python train.py --n_experts=32 --hidden_act="squared_relu" --moe_layers=[1, 2, 3, 4, 5, 6, 7] --router_score="softmax" --head_dim=64 --positions="rope" --rope_fraction=0.25 --init_std_down=0.0 --beta1=0.95 --schedule="wsd" --final_lr_fraction=0.0 --max_seq_len=384
Below are experts of layer 5 (counted from 0) of a mixture-of-experts language model. Rows are named router (the router's row for the expert), down (a neuron's output weights, with its number) and show model dimensions 0-159. Each number is 128 + 24 x the weight over its row's rms, rounded and kept within 0 to 255. Numbers have three digits each.
Before each expert's rows: "raises" lists some tokens whose logits its average output raises strongly, later layers aside. This comes from a sample of Wikipedia text that the model never trained on.

# expert 1
raises: ".", " and", ",", " (", "\n", "-"
router:103091099128122117104173100105119119150132124106130125136118149142134128111132084169127153145106118154166094157113080164104091122102121126139102112126150111077123123165161102123131136078132142128145132126131150083143140144141143167130169162118134156082110140110172110110093142122134159109120097143179097103154122104115151199125155119152121145103148151149123107093160124143143139122127138106097169166125094121146173142108167144152132095097132109172105133106138124142088127114155141
down2:159206120143138100108105131165163129127121120157118131127119120156110145115110119132105159190188117083086132171122163128155126127117135125122097082129137103111141125102116121099111185112144080162104134108097082126143169147101115137106133096126135124109142163134126136128099114142154144107108135147141099123105158120130141148174111110130156145131086086136100146091157101114159101132161114121148146158144133129125161138130138135113125129096134127162124099126140085074078147133123151
down3:108150152089097094155122123137125135134140115109154144097150136125128166094160183112102123153135123118147124126088132133113137095178107119107114131129112102169144129089107120126138063144113136127160107177141118138146125154095110122136136123125129148136128110107151142136107088171134157168148103099126107114115165135139132157134113128167123115116141077154094090100125142113175160137134146132106097174136096117102071136116146132084121122125141156138158093167104113130145100075097075
down4:194194082083108096152121131121096103132104118167170158109115158115112134151137134111152179100094150128139153127099118170146087132125128136157107113115148173123132114103174112109121103115147117138150144116138149176147103153114106128092099120125130119138131145125142148154096166136103073118166105131120130123109091150130120119161086175120148131121123090125100167111169148117141122116093121156151157107137159182098137142130133119110172117116126124151122136117113138103128102151131116
down5:115126136155116142094118152116129173104174142095120138131103110115120148132080126109146129109124157116160165099091140141136136132143109141164128101100138114167143086133125118093145104120065096101140125107100114116152150118160106113174105104106125118102124165172102087122056139111113171128094124127130144139118169124119099100100125126108108182131083119108080124137115149161103158103105119119165133159136130135121103123153157160153140118096092144144132116106132128127149176148167125
down6:154122119122161137126136114156115103119104169176102127126147076134135135148129153117177149124107142095107152098143132145137101149161086123119154144105106104113159133126105119100109130095116112124083165128120117131120145168175101097133120094126141157116141156129113158174147136151140155134138108115158115122105143126072113119060108107147119150139135101105141139129176116098138148127120162136109124118094122133120151102166124132171153164165136097167098157111126106098077180084105134
down7:168137101176150129149069123118114126092145116136130148158148136139156119146153108126111105052115176114107148142163128109152139152131156147114117143122137157140125126112104112117133111102147105134107141107133083159082151149087142160177143154154114118170129141121143159113109103085117133135142101092137122099136148154129132163120132159141200093139143129154125141109138168095140130134113142148087108155132126115146134129151157149153126125110114154156108122119122123138178177182085143
down8:120123136079145178178099173110133130084163149117116088141096118128105107076159128076145111124130119130147106150159113123134129126125129120134136148138116152134136122132105161123134146158122129106112125127138135090161172153133139145086133120136113084148131084115104119131141146113167118162109134095149132100113148153118129135123167134124144171120142169122108080202152108126112107158103139098116112088101120122164119168126120119098121122153123135168175109154158099066145120133100110
down9:138105144092162164149141094163099162128128172099171147091156122166114127117139133132092134103113128133107140081160126111130124170124113150154103123116152135154172153143141136138081151123150140135115089154125165153155125144134131113120109128121119147121150105121066122176145114117098132128135157132122146184122162158114109124156085108138138101161177131092127129107146072095133101086184124127113068120141107112109124134112108096139122145131135156072117139142122140129119134099138146
down10:131170133144136125117106112100130144159126137085172195160118114142117119108133133140163158121147117127155157160138152140136121099159183119133105108117127173116124165132134095054101148160099108095149138114123137175132110129145127114111132179122132142100125152136121160105115100165078102139168143083168120115133117194101161116115128109112136072126141116101095139140135104113119153134159151108112137140117086130121144101125076138112122132144136138154159100147119128146103143112143106
down11:128085128122090150107161160153112111122163145078115129136141121088147133117147111183132118106132115120150122170131129120171104141130124118123131152131144131099127108125152119122144117157146128078157121161118118067172162125125130158108149136110130101111052171132121134138142120116111113124111126189141127099081169121105113148128105127079123137127098146146173113116155104102152144132127118134124143133131186113164143088128108134165112154093104155110121157160118164143082113108125085
down12:111177109114107110149125139148103089134127189188143147149127134120129120110142102130124150164121119115137094088137146116134101144142122128123088149156117130100138125125110097097122134115184156108156168118128137159134165152154151135129128108137150096109115092139069146144145131147156123080097112103121135130123137120144179143126133105106165137135137095101128111137129088117122128135141116147154138115116120122096086169104104099082116145121069130166163162115111196106184126115131129
down13:111161132155084112146130147136118142128171115137126124159152147111129142146164152172148168150105142113091064112149149106157132116136096171157080137147165113107115097118145103119122135120137128143130139104156119121117158102153139154116143136129125119165087119149111138160161140103115137176123121113113118158055129124112134127158146123120111162090133172149101151109123114139084176138113118125118123131079125123140085128155123129075125155148104110109114118080160150111168070124129106
down14:154174131101144067134136090097095172166173156120132139126131137140113149151182075131171093121150090121108098106106129149138110135089126134137116144139081085135085115125135128120140176154159141123151088080119137176120085154133125119109132132144128073169137135083127132076125131149101111161126130151105108101146144097094141115135143129089151137158116127112141112127130100105119155089125154134144102133134104146109113139128149122134126143115117131166111113118096129093144158143145101
down15:103111163118115092152125156138088107122128103124124149113150105161132099101096157074147074137140108111142133104172087141156149122146126108124148071117082130138126172148119106130153111134161120075122135166125098155119131095136111126146146102113118105177172125160129124090150133132125140133183157105084096140148139173120138130134093124096139173120115113126136088151169163152158154130102118134148171156145130109175105094143121119142112134126130117119133105133135147099130084134151129
down16:157150114133170132121117137141077104160096126136150172131162117130112130180113101084160115125142091115092155166132151129129104124125087109144109134091114148097113165143087141148133140122112130127108142099098133113153144141133060114120105116137133156154124096143138201111141136145132156121142119120081103104152132180105095137119151094108122107099130158102112135127131113123122094166124122129077136137126098167133157163137111136145090098151111123133098129152111150110090088131116075
down17:127104100144122125116163133097123152147164121099110097156113150116138109099142152108136145125095144123155108130113118182132108104152128126112157125083116110118122124144174134118157137183108123138093149155113123087158156154141142100097163126072132101148108146141135118115156106153172182141108120160109125167155137129189128119141170109133115134153098090111150111142188127100152109141166129154102109105134120177103117125117105110073089163139099139133124136137151135113092145146158124
down18:143155144164145135147164119105172112143093085158113137100114113115118142096146108141077106135103101122093121104088149148144126157110160132165151137107083128183108133105107162128164155078137140096145147138128116131086115158149139117107123115119093131195130143133138132163148117135102116126131077135163176110106150121099137117147165125103112139111163126147125177106074135127109091159141161088098129159130117106152140084134125151139166118126082126148124121113110146129135115113116130
down19:098147160167160162159112138137101129151124093128141131159115122106095149127155140130131123144158124112106127098100128120107143149154115154178137157082125142086096145116169152137095162135152117107139111165113090117126144143110154102166141085140140153075104103114104122119143132099129170127118131114119126055098125103163087080126156130113110095160112105141113160140153138131125109142137183129150132127144128150143171160104123124145113119145126112110133140164138158129187087171141141
down20:080168124113142159104154091119139146146129150154139117148156136129140112112115136120105138109146116122120141128109139137159111144118135099132119077168162140160146172163102117104128145098134116118107142122132098137148140098135131120122092132157141105122132082092086176128142134141144150107142135118104161142141138125190125135178172123118165138112119116145146132115113149092059133144120158151144099141156131175090164090172159115142092128136129096093131115185083143093143104104155134
down21:137153151105106141158115089117129131122181102127128115120140108125103141133157126103120124092149096139119109164146076102150099133110147114116125094164117124145090163144097135123144120118128144104130080138146113112092106156164112143099133164104091122145165142138135128114128146141073151133130150120102093121103124096132167138145113110147137167156120159171101141101099186147173160078121153150145127099149085160139129130164159074092116117106087176109135112134123105130133126123159132
down22:078131075120114125135093130113152120101109132097150134105110085114105119112102140117111118139135130109147086126154112105111114072156137099159159142091094104098101122156149159142099188157107083126126138172149106083122146163095121143130125128127134120125142104098158145168091097100103127134125125101066132127109137127119088135126095161130112142142121136148195106175109131110143147152093103098148109114122129141118116104161140125085122122122112145131121151118141130138113079117082107
down23:095151129106114115149152167110149122115123114117192112144151102120107136170123142128128160119103125159085149132154120182107122127136112145137120127087126081117106122151146155177181130089133115118116111110145134104097127156129140094081143163151101123170142148110139117136144125153146115142157151100173114099193096115127115096135112128148155112100161113120162107133106095113148100143136125166149147076127149146104136089150119104099143125157159159119110123090134142084111121117174113
down24:143088138143109112108109112118112146155154123103126090136091141134154145105115130159100123107134128109107080124127162153147095148134134171157110111099165112113162113136113150138128139079112121151139127114115097116132123123153150162137159110134108168124091173132093146140144117120186098108092125069149117074106129121155139086142130151147175148167137130139090137140099156102112157134062122130167121135118140110150128137153123148169162178096114137120093175139153116126147120164127122
down25:100226131154103098158104136167130155160134108142133131112143160154095113128124099139151105112109108145108122151136070132110142113109165121105134118169164116125171139132096150110103152175093128124113090112112106154093084109093148108134150138122124129082110127112121128136132100167134102121145134156112164081118135145139124139093148138144119141123143119136129123123107121147131134103180139090147102116125116087149116120090100169101107132123163109160113156121154164140071142148148126
down26:121132100142140156136150132139112163139102106126137192126128147097123109127090138116137114140182120099175090166159105123121094126159142202112123147172106158085100172182131116156166096133147124120134124166103128127157159114129111130163184125118115156088139139130162155092152100125095115084116133096127110107159121133074115157132139128120116077136118153174100134137143108103108144104145111111126111143122104151134137126139171136135127131116133098097131119143102128142160140113137110
down27:150165122093157160137151142168166167113115120128121158124135152160155122140119121148147109161140119117079159148127152107109146092130122141140099140178086113134158138123090093118108087096126162162129136081109134116143121154149181103122146112144134136126113118122084100119123121158147078147130096119076155151077117117146188149172122116093125130111098094155113137128088135143190089084139140104102140098115138123141137093124107122103100147119104140128120122154128120111144136122139123
down28:130107110132104138117162096126108105126160125134122153090130120139161120109108132138141138123085146185120113135090139117150166113149113148126093135106179121141104118093081099142141153177168092187135137122130135116113147136109111125116112141170157134110109123097113138125052122145140144166110062108148111149102111131136135099155177134109161120150116106127118129123107130120166170123140127126109127146128123129124124114129118107096124152203132106139163121178136134102069135138161148
down29:093145119126154072105136134187120132102158106150125145135132143117079129108144139164151069143096122108140138136127125136109117141128125134125116133137133162081118148105150102090090169128116097129144132084130103124097141124103163120115119181165115136115099119117103091131136076099127142123096091099147141085125131113111130121138097151155150150137128119175151155155153162114178143135134142124112104120130101131179164140170156106127130142104170122173132178125091162121115158111109131
down30:119202141149141130136129148143109161137151157140108137098136170152098147119137109122157135132102124126164149119182111117086113142113117128149117157167125096169124186095129127066140094140077130130126131089107136138127122134121127121149106142106129155149113144148158125122122121152133147103153140091158104103152108115094155138130089160113092135121135098138128159128103148106119124092106092110137151098147196109200142092113146141123169137146119127142120137145152093154133156142116092
down31:168123163119127146079108135099108130144121184137144134116131120095114126118111123114136143115157172096158115143110116122159134101087150138172112138077126123087132154157155107148108133094121132161125186125153129147084075151095118063143116110128090150125167144119129138141146139128142123135098146136144149134115168123137160122150177109136124126146175113141095150093151126112122123132127143161106127115109121088112072124121132184141176165123157165149088123145118118099126115135135150
down32:078093113147106158111156114143105139167127114141122116125162155128138141186133134143109106143110085101127104101134168121152089134159100143150108136120158126088114153102134149149137149116117115133154075121132075132091103072113133111149109130106147125105121152124092180154142123138137127108126145132121135160106112137170167132146134123108107112078107131153113131109132103153146081195095131138166154108156135168160121132107094145137133117115121135111087113111197128125119162143113116
down33:138201107144102145125153149112120142077122156140104121160109135136143108154130079119155108181102142120106117119117170163166144117133115135101140092149128092137147117099085095088087160120059126166122135131103125127122156112165130136140140102132117102123156115158090121168090169132152155078135136109138145130135120142137117133133114117075124113145159116133147126172127116098122092129146065119113103171140130144116143122118130113166144139106109109159132125105120115071140147129135123
down34:172165145098098114125113102156124151138138122144113137138127137138155150145113130144147129101175109125115103096170102146125135113102090158157096130141112133145096137167124147119117113083128151132089097181121129078114138172102149112119114136110140128151148099141089132144083116095115154096117123126139155169112134121118122114158126121157111139108118189101085185117115133143131149104142137156100122144083124125140184145164129155092146122111129164139098194118074121126121132096143131
down35:118115139135122141150153111121130150151113121138131085150144100112105125122090162119092117134147176113139101056190151094159099104132132106120133161136124132149091122100136155118137109144160116144097136122145151130132080110089078144146121124081161127176107108167124168157135105127147121185136127080118140152123144115133095144141123156129155161135087109158126108071143116118104112129129116110102085122100145122159144107111185150130140143114073110156122112099150140137126145129135130
down36:151092101115130114141085148132135123127155152131124139158130115140155111137134146095120129127143132140125153119152107122093120120130094096110122092166132131124150076146187194157117104126117079120131114148142128126104133097109152172137125066081121154123149127129165112128134111127093141087118127159174134149096118127102095140108147158091115110129083149161124146098139126079112114098130141136122149155150159104118122103111087073119114126121097158068113088162138111151137147109117097
down37:107169157152126092171136145126117156098077158130130119132140099134123095152132116139131141109158086109104174139168103164129150112139160106133108129104137109117133120089150112100114095116122177133102117127141097170143152087132155132138114128091134132123180129151182127154143120088104110168123174130129132126122151150097107135094117120108131118150137146129148116121129157096149108147117131165136101088081155168111099100122164102116148103143100104144095128119138056098156162145129124
down38:184105155150125107119091091143156087157111122108157134112156138123140118120116102137160112123172144084114120074117138122099154131111140122120096144150146116150140116131093109143145141117122133104104150125133158165123098120122168125150146137114109111153129138125158151107093114117134174180142119116138128141127115121096145113127128135140132095149081179101100129121098147129120170115118157136190085164066088084133135104145109098103164130129140147186141137116117100139089167136145100
down39:125134144108133113170136151134079137118122112111150117102143096115082130123144160107094124151135150107124117159150121096137128134153098151163163129152132120105141122103100108161157125165114090119134112164144132116099142123152184136149100086130122136125107103111123117116201122122124121161167133147127082145161079114184140103146124170177112086132133139130173114174129151129123146140126144141113160125111129139127092120085161121124139162120138115136122118048136131149126150137094173
down40:145159138092143138146152176114197120136142122138118132119128164126132157073144129126112122107155170106108128118144111156145144106141139154128133150140065116110123139110066118161115127137107169105160135073106119150134142108110125164101143149117161149139140137081130115139114139138108129201079125118114117102098112116133159097161114129128130125126138113096143122115144079086116097105078115145125175150061117110134131121124117097104105149135164117101146137123120140107153161140111128
down41:084137139124147145121118137145140141105178158098119156110140117085104113105129101135166136128070111136159138093139151101130125174124121103133145121119125067107079103142137149151164198132115136089104118114126118157145142160150115140141107103117095110142123126133116100122125113127152136162159104163158139109107126141179075117131135100095156131120147109065154167131154148135102106102126123103103169101144152133148087119171094116138121098132140148144132092156140110103150150118137153
down42:121182143159130098123125173138177103109102154169099091153171161136123118148109124117152127106106108188061120117132127109113137146141147127104168122086104120151107173118123093175139147108088154143079131099143165135110131131142131127102127149143146137100095136126157160124112126118123126123147165096138130123122139134124096172156149101133139160104150120134134113120129143124121097103106132111143113100135116143084116160151170150112138126124093148140147158075138122149084062142126124
down43:149114133158114128149110144114102132118132139107146150079132137127160113148109090125134125131131144076139098102103110162128092103152138156140151110132128133097170192147193086167100133136065155116122102143117117120138117090126138155138131132118122125109130112156128153104151107104166120114119144134103136142133107170149089133130098081105125155141121155171124098135154152127118096132174132114109157103172122163160105127155072107105117159136165104140108130130118097112123180126131083
down44:117199134102177109148127138123094130120067118119113108155130151140098130124160107103119102132192113125107121110125122160102091134139087125142123124114158125118124167117118105139138109114123124108128168146101133126128104137129120081135102138102146131119173156106161185168112173127099139122151142081165160128116124101126147133098133096110142115129124088147105136112130132120133116123149119128108133119108124135096149098099172107150174168147129070083096137100157151144138095086142097
down45:135146154118128157153175102133159126138140131169114103128114105100104123147111128118119134083163150109152142142117097116127157151074160142109131121180103093120136111142127129117154121104132099150108149137135099142143149118181110157105154089143155120167110154125084109105103143117128155149133138131120101125135127131096112142102158113099130122077136146147130106134109096140193165132112084068148115075153141113138121199130132161171110139149145138108138095173094104121153114123123128
down46:126142068161137137099080139116088131134111123108117139117135114129105135132135130107114132148124148098126122150148120147119135124083115105126150097121115123116131114116150132182107073135126136095135135153142121123146105148145151135131092136162073111080119140111129145076076151165124135117127100129136097083098111154125176154141089146154137103163080123118152115121123133172108138140144129143105137080116147166126092169141118145120102164197111152080167150131148125126106084133153141
down47:132149106143085129076105125112123116150150098141096144157147116116187113115126157095139139125074122161099160163129126154107121133136128136155096109148154145126139160143139110141159119172104127112104138100100126161122075146107145120121155092134129095135136145159123128119160134164166158150113079132128104125130145117146147127169111128165079165123119144107185113118111098139150086109127125148111110134133150149139098144118138146134195109173112140140185108103125155137088130150123168
down48:078180120117101128154108163096186159095123137116079133120169102098098086132122126156136119144130087125109154150085107161130116140149138121070147094187110134136141105161148131108091127148126157130128086150132147139168096110096118102146134129123141139130172138129105114138149166125125112106103152154133150167130102114158111092124112095115100117128134100145141128129130119106073146095111137103152126150142141134140129094129120128100166150120131114103131151080128144109080101171123149
down49:152079145141143127142112132168134136130124105102104108124139133101117135086152087102133177130082112165124101115137135108111146112110133118121089141123089131129111154152150120161178087190167172131145125133139125125117126135128198102122166120106136076150122148178106099124130092115113096111118137123155145154081097166179125142146101166146098137133098135093121122119128133130112119144136100131136120098129148136186128136083095139117146126162155171130120129112124125133135173106141116
down50:153152157143143155112152119152113089110127137150163131127163077126116079168132123148103126146113145120054111142128149160110133139134143124148135099108144151101119107107183114111114132133141104150154129141126145194152134127123135134154110129121063134162146142115111076104144113131125136148123114153123081143143165098118130087132135113104155127146075124133106139119110148155085114111156188116134157142128125127159123139104154160162092147156142135139082134122164156091159110141171134
down51:094170150122136130166113128130136160143138128134123110117144131111150098142161104116107116120158118139120098124107101098137192121129137147141139158123111114111167167135130141124170125144129109127079127136087173073156142077141118147142123121132075142163173091156149149104156119167101108118145136155094103119108132157160063127124114053129150136128109095170106121163118149141146141135161144106170148160108121153124126104121113103102128153124106120138118121111092093126162117143101136
down52:162140180125096103158122175102111113114127147139160112129176104123149133144116113116115105120108152092140146140151117106083160085105126124135153117151128173094111133164165121150140141175111129123129141155076143103133129104084150157115137175128173119098172111126136117078105114115137113134136115100108097116138129080142144138173102137119149149106120150128147096169135077129115118088141083105137177133112113105126125149139119155089159098129135093126160121084129134135134150153145146
down53:144129127134144118153160108086140088121144126119125162163126130141126106144135154128148111099120120169136115140128131111160138106132110122129152161088139137158077064137105116099138135127132128166121147104142142129138128148138155117093105082148071145125160125164095136152113117094132123097130093139131186161111137125174120135104112132111115083143169138165118101140098162108127129097132116081130134121131128132142126122134118117090155094102063180136118112172137120083110085183115106
down54:138154129138100163144122097128140106106092107130123103139109117128172119138097122101168123160113123126147136133140102155128140110113137181078111125110118123172120097125146132162133101101115107120133134127146121093099145114110106115128129198151139124108129090108108100126142165111134133123148122119133122115161135087130131162128144134108124170168151152131155069103127129135137124136176111128158164149130121126120087147198147139152115113105146107165127132088193133115081164131205120
down55:106103158086115092160102118142127135119112168135113141097137115153136145163159118187142133143079139185097127105148137108110176148161120158088131110136135115121062137107135125115162130114118125143132148116150109179168134171144134147129113128165087133136134112120120160131141149158136108095110131174136133105125113170133146155082140103147108158127080085104139129107128162091136101113142150117174088098115153143120136127154131139177149115132136148119127119146114084157103143141155136
down56:133114120128131126174097126099120166106143100140136124141114102116078144167133090193124140140171141119106155114121147163132133156135117082151133142127104099130124075131095140158131119096142147149117114163153112096114172125138153105123138161144163137144103154124108174103086112137137163128129103100111106147144137133161148139117116108096126149136146107112129117142115138079140126194126144145131107157149144172116092121140141111088128126173098105122166150137199130156122155146166100
down57:129111155127101121162141124117125129120097148126149099119114165146068147121098124115124186124139141146103096126157099153091113130096107145146114130153187143111102138141078157161099123151110110107128159121164088100119093125091099167151129124135137155127104142136161142136115057179147132115115160140100137126133138123147131136158136105134153163115127143096119103140115153153153093143172136155122166119151104132125147178156138096118110126162131136153143130153118098158148072115108087
down58:141151141110085087115156107095159104136100134145146122116174131162107119157112086126154167081137137132116169144143116148149137139130152137129135108152117127118154179079101132151115130096128078155146126113088118134138139139153094131104087097140128170132119132063126148068136125157112125125102093120128183146107095139099163148152139130159126123129150161127099132122115109126112108119118088155154132116077107135124136084145170119080152158123107105124141109130124122140122075145109118
down59:122164123103105100117150097158159146096130168162110162133162119107163139162132143108147151119182120164131147081086135110105090142101091141122128088087118124154133145149075126118154142131112148124113126154126167152130155117118160162146109084129141128191175123148082129138167117110150123137140158124114124122148113119069080127132102144123147135150120135168120120178143090141145116140139102131161123125129128119108142101076122090101118134120128103127099142134122140121180117120102154
down60:106099151154125123151152128118173160140092107102127129177123104102073144130102162125087107079128089155077145139139121152138109118127135104113123123155127123144098107076136073167117147078151141120118149085130168166153104095111126137165160147163135151132134156110116110135130131135068153171117136115112119134104137110135121157129127142117133135135089130105129080131183136123123144154129146110135168111142151187135169137149123121130098109146141158100089127122122119134163108108111113
down61:138089141127126138150126148160124148137159151180123133099126141115138141150152140132151135092131112131187101150122135131114120112121135111126105173106120157110147129112156120164107096124168106096127117112118141157120092103055127157079089148127125136151127106107136136117135104093150105124121132146135074138111100170130143149150100157157115119152119097120136157137151121107158147106157135160132133115082136138138148086154084130077102147106091092136099089125105129128174130152108199
down62:127169144148163126107134146076129122195141125165121147114131134134130086126107087096097097100130102133141158143117110122140121157112171077110165137169176100133172091127097133138123125095099137138164129122120158135103075098125163085104119144151129105089141146128160101117117141163092129142194139119099168137147104131089063123129105097160094181125124096138120141117126095087111120108123115115126140098138115111119113121141130128107117145100129108120144147127142121118137125117133133
down63:157134079109145127133122104112120172147133112126150113152110153124110130148148156154151124127113128179085149102090187155123109111173144101125139180177139154123110105059111125128127159124164102124148107103120124177114133141158136102113113137101135173108090162135110116113128168138149093119126164098172110127182130156118146079100109124104096164139107144109123140127124128104092113125142120119137134146150111132109113154111158109114142128142123140105129110130171141142076169163140134
down64:094137129165132103178138123162147179141128141161155131119127163129133161106143086131088131149151149124129125115111132078183090107094202120121132132136117130132128140130049128098112148095116117136105127141107108089089138120126117123104114112171116137146140110124154125109115131140088119126142132105159093101114150134168137153132120108145100172130135080124146136153138158134128117107143132130121125189092129101145132062136166125115146129109166142129148152172128134110159147097126149
down65:150166175110106076131146119100100141106114136116101125133166126118148144125116113116134169120101133130174155129138110102145146111134105165175157126109126139080065126125167121092140116124121123074119095109166121087156108127133112137149158116110118142097153143137107149154134122166115118104168141121110151115172162121182122161158132132123137100133105183127127132116156117073102113131098137135106145141112121152177136148140124143180096123122118124144153113145152120146091122149190128
down66:126112100108148152148139150099159137118154118131141187144152110178144143124121134131126097115123121158116108132133109145114112133093144120160103068136132144083111115111110148139133099122157125138130128146101146118107086090091182111133141126164121186123176145155109108133158153145107110116141100119130160113186102116111127097127082139111116110120116127117150144110129133111110139109131123130116095111213138090108147133129056174131132102113102144084122165152140149137118106153097136
down67:088084103129154125121159152180111167094152103133122136107168161136099141131139156161134158135114146106140159156125082172130162140154125086136119134144151147100146142121146174141136118143127143119113125154118135142131123117108148134150122094182146087175091140152098090139120147118105109140120071128155144157127111145140113113116122126115148156110152198124125124160139151179120096123134122141143147140124093127128103096151156121124068115131087136129144094155129164135105119136087085
down68:076174163149153110079100137119098095120126129107071116150140124122174097148135107120113153129096124156070105115121168127123116153142120163145152064132175086148141124150143116105146167114112113130112180133124144136120145152154163130107125144118127133092139152134115135107099125128141167115164154117107133108115136125163106114088153129165135092115201136140129184145109130164099162135142160102120087134137120145114116107133111103133111126149146121160125150115170133128140142140106130
down69:129191116162100107081153141131089107118161161144119125126110060106159140130109152122145113132158097133135126123137145146163151145172110103122151101125110106143152156134148130103117128150182129087142122112115113141137111154184104083127125109152142077118120115099114118145121123144088150120113114146108165188132104112105085111138173145121150113135094145105117085105122156131078122107116167149109111079126112115128100147117148098143108158127148146144124163116116164103118127101153132
down70:168107105118127145101157110139145140126138174127143130175133133111126137098122148121166155091103097163148128095122127151139145118155138110112120138144117143116121166128101115141153146155122134196129103113127154126140122156117134072107139087129152131121147147123099162140159118124117160148148097092150084133127141171121175125178132119084111139153141166135090114117116141070133142116158114143130124134058133109170179134162147137105127110145091143142135178144130118100166119139099168
down71:116123125123151094167162171083126099138175130140137118115119147114124129134146136096152098099117091118118123173079129112134158159110134151146123109132108128137140131131126136111157142121101126113117159123121106150062161145186111136070148150117139129145113173180078109136134161140127103159130110095114144151124136148124131116114088058135160111137125167111110103150130126133147120075125147135111150122123166116124117143085111174165149104130138141177084131167112132135130112130100144
down72:118156130157149098125094091100163159153108188123113166156140130152127170134122096105160113115119143120078122096098121103124136148108152132073113116103117130139096146107132143117158182119132182143116129101126158135091093114147122144085099145146126091111125114126133137125114132137136121149126101126124128152119128122123105086171151185156119107182097074130135146126118108069144090097145147121117141097101151158097136107107112117145166132135144102142111154165088152125131098125116131
down73:115213130117168117184154114113158143161164178135087137125142105130115123122120142131114125120151121112112150132148107084125140129152134106090120099149097132167136082148094154112172146096120152146161134115088131122128117101158152134148096104153153117117170108119106101116100137122136116144133120149137119118141137140117163107127140150138113147092116150129157190109106106116128103107140108189164130122093110111127090125114133166113133165195129152131137121138172165102123142150112123
down74:107123120114149156154089105094083142107132106109086158103150100142118111099138154114127084119115130119146128145056139144127149144137151143106081151134142131115144139135157125125160125133110102130130131137108165124153153167137132106146133119106127090091128148135129139135138120107116140155125108135130107111115107144141092114130082160108120129137109078170119131182142146127123188137138062046135140098115134078128092143108150151102139152145098106148169132164084143143142133107099135
down75:160195123138162092130152144096174145171087099099129104123187148132110112150116143112132139083124136113116145140121127122158119167064191136108156117123161112118138191175091093132114083096122090172135134129158140117152155120141107098123131157133134088099127144182133101163105141123120133118105090099165122145142127105121146144141135142139157131148158128105118166130122145121127127135114117121101144104156118146126129124161171112122129141117146109123126097108116161116131161145132117
down76:117123104156160180138104116167168119139134153147098142144085141120160136129118138128152121148140112140086116148118110114169123116124132140159141128163112165122102159109134102124112121111100124140079115099141140097159132144149136078156137110104139085155148096153082155094143116096122107136101112122158144119109107146161115189182139125152142085113126138133141162143111147141160141121141071179128172112196096106165119110135135146131152144141110143098131142144129136135161127118089155
down77:118112141145088129112121135158128113135109152131111114132124124072096142108104087132181161115135119153092121096141130140145096099125098113143092143134111175130163071104147114140129155137089114174134149117124109165141160152132142091139088129126103100117126111117120125106124128145171089131138114168129132115117119153126116057153081159138089123127155127157136113153130157134140134087166126140139133132057093158128088104122106136124184142122113110140136143161128141148178141116164131
down78:130209123124121143128144109120116113104100135110126148135115129138088093147160081127151109124100146133099140032115137157100151143163112094134158137125152120101129165126112134125152098155104109131145105137101136152112132103152159121130165124142118141105134117141176143139100131134154137127151105120147158150137130082111129082123197080105102138156139146123121146137100122134097151112141127131158139175119114114113092111179162098173151138109138118170157122108148121147137124134142100
down79:156156156083133090153134121137115079117148122110132131128165108136101119113134132147096071154163115156127117117137109123099096085137145114108129156141168162098137187083115153153080145135114156151125142157138127118141139122173126150085116112083125106142110128092094129117111087112135141141138177111113104107136099138140190119132131112137163101106137130123083124130124133108129197105159126112125144094107139114176158136119161080142113141111164145156110152146129158136142121137133127
down80:108188128105099148136131167098112122126135112166161113113139093130161112096144146138132135117136113117097081109136123150164137124119131121130118160151146130118136088133135139179157137135107108125148124110166138080094107140186109092128096138153158084119148117100081119128145107143154155115120141108156189153127155086141121132160122092122076116126143171144118112131083116110088117146138145110111135114095074118100119125151110126105154148146148170144090117155154104155110106154111154
down81:106075147095146125133144128182114139115120151120165144095126083167077128087098105183131111124136120128107156142101193141116121148125166105100151150111139117140155143168131126135160118110109116095139139142124154136109124112104175083130119124155122133123143139148115119170156157138154113130093100153140125175098108119115126145094152119106086115121106150124117161065097119137108162132094099119086118101161149119114115123144103106103159144104116097139106111150139094167142103128141151
down82:125068127159099101125126118137116098136156142110116154126142112119078171111119134118131131119117123132116087146090136146130164135096165118143142160146144116168148125132138104118135185114185133136159117115129115128115100154072150115154112106131140095134152125107127121142207152081087102152132113129114166154131122131121142140128135099100094166130136089119164161081123115118149131128148132104130182095143126152145142148116110173099136164135122115097115132119151134119181091170122153
down83:152134162091139132092135120158109125144131136117098116089154143124147099102147112109134130170161127138176109149099119110155116162152158139140155106143110170135106142147134114118093079118134104150110122105071111096152133101166128170162138086129123088138132168117081106103115147142175125126139120147143167091084131084158146133122137104142126149105132156140153163122158117142124147143127139110084133140112134124114147096088170134095131141126153129148113125156185098129133139180129175
down84:138092136146100104119128173142138156090112090099130116106117111153097108123141180119104120195097106117143140122088144145125093143125082120122138129174154137129144124157125111123145160164133140147142143141129152111113141115157148111151097110092156110130177147141130117140174125109120162117086137115112104153124137110156081165125121143106128108118106142113110125183146089119089128166103123117116135120140123125122138125165121090169137136085132094149137104117200153165133173170111142
down85:137080101154095140117134159149107152140225125121139117147137177134136151107128117092139129109104111125127081150089112150142138136149125124182153141145143121157088144161135115098124137125160100171120162109144118105098142120114139143144153123111114097161116180156068106117118137131152151139110113122127137124123121150151162089071128141169122147098159114140124110166160123150113116169098154105132095166145133104096091137111140109163100122146147151149109103151119116153140140136124137
down86:134136125085184098141155085088141111125140113166106101122155145141116137149156142093130129105136130157132129136138134152141140105121117148124156140157087154165142141140072124174161153104097148082116123104117167120104104129112117149144104121146144148148119157109144141094120105139134109158164135111142138097121191168090096123081137135089128125113134132107140162118113129142064101137124094145103144132098101149126155129139131137096083061117116164115107141146110092125122105119129088
down87:137125139102117141115140138107113118164134120125141134133169137145110115128164146103127157113132119103126134101152136129173157115135158128088159138118166079152091099140140101110149127142063119139129103141085114123122171100127145118117122180115135130141154109109145149118145094182155132112126153088133083112133136118130127087147141127123175136136120103088180082167124128111123107096168131085151124119090145153125156109093118129167127168099110123076075108143134128148181113122138160
down88:147099156126145110125122130093147124129125154170148134143140100106128089118094136122089154151126106158134116138152146087117147135106145121126115101122095112107124142102147125164120113121090161128130139113170139164146135138131121109116077177114172153158155147116104163100140110139090140120120100160113187095144073107136095169148125104108127155152114112117126138097183152110144094136154147079153102115132143159124144120144093113167139122160134082079148130084123114115137148175156149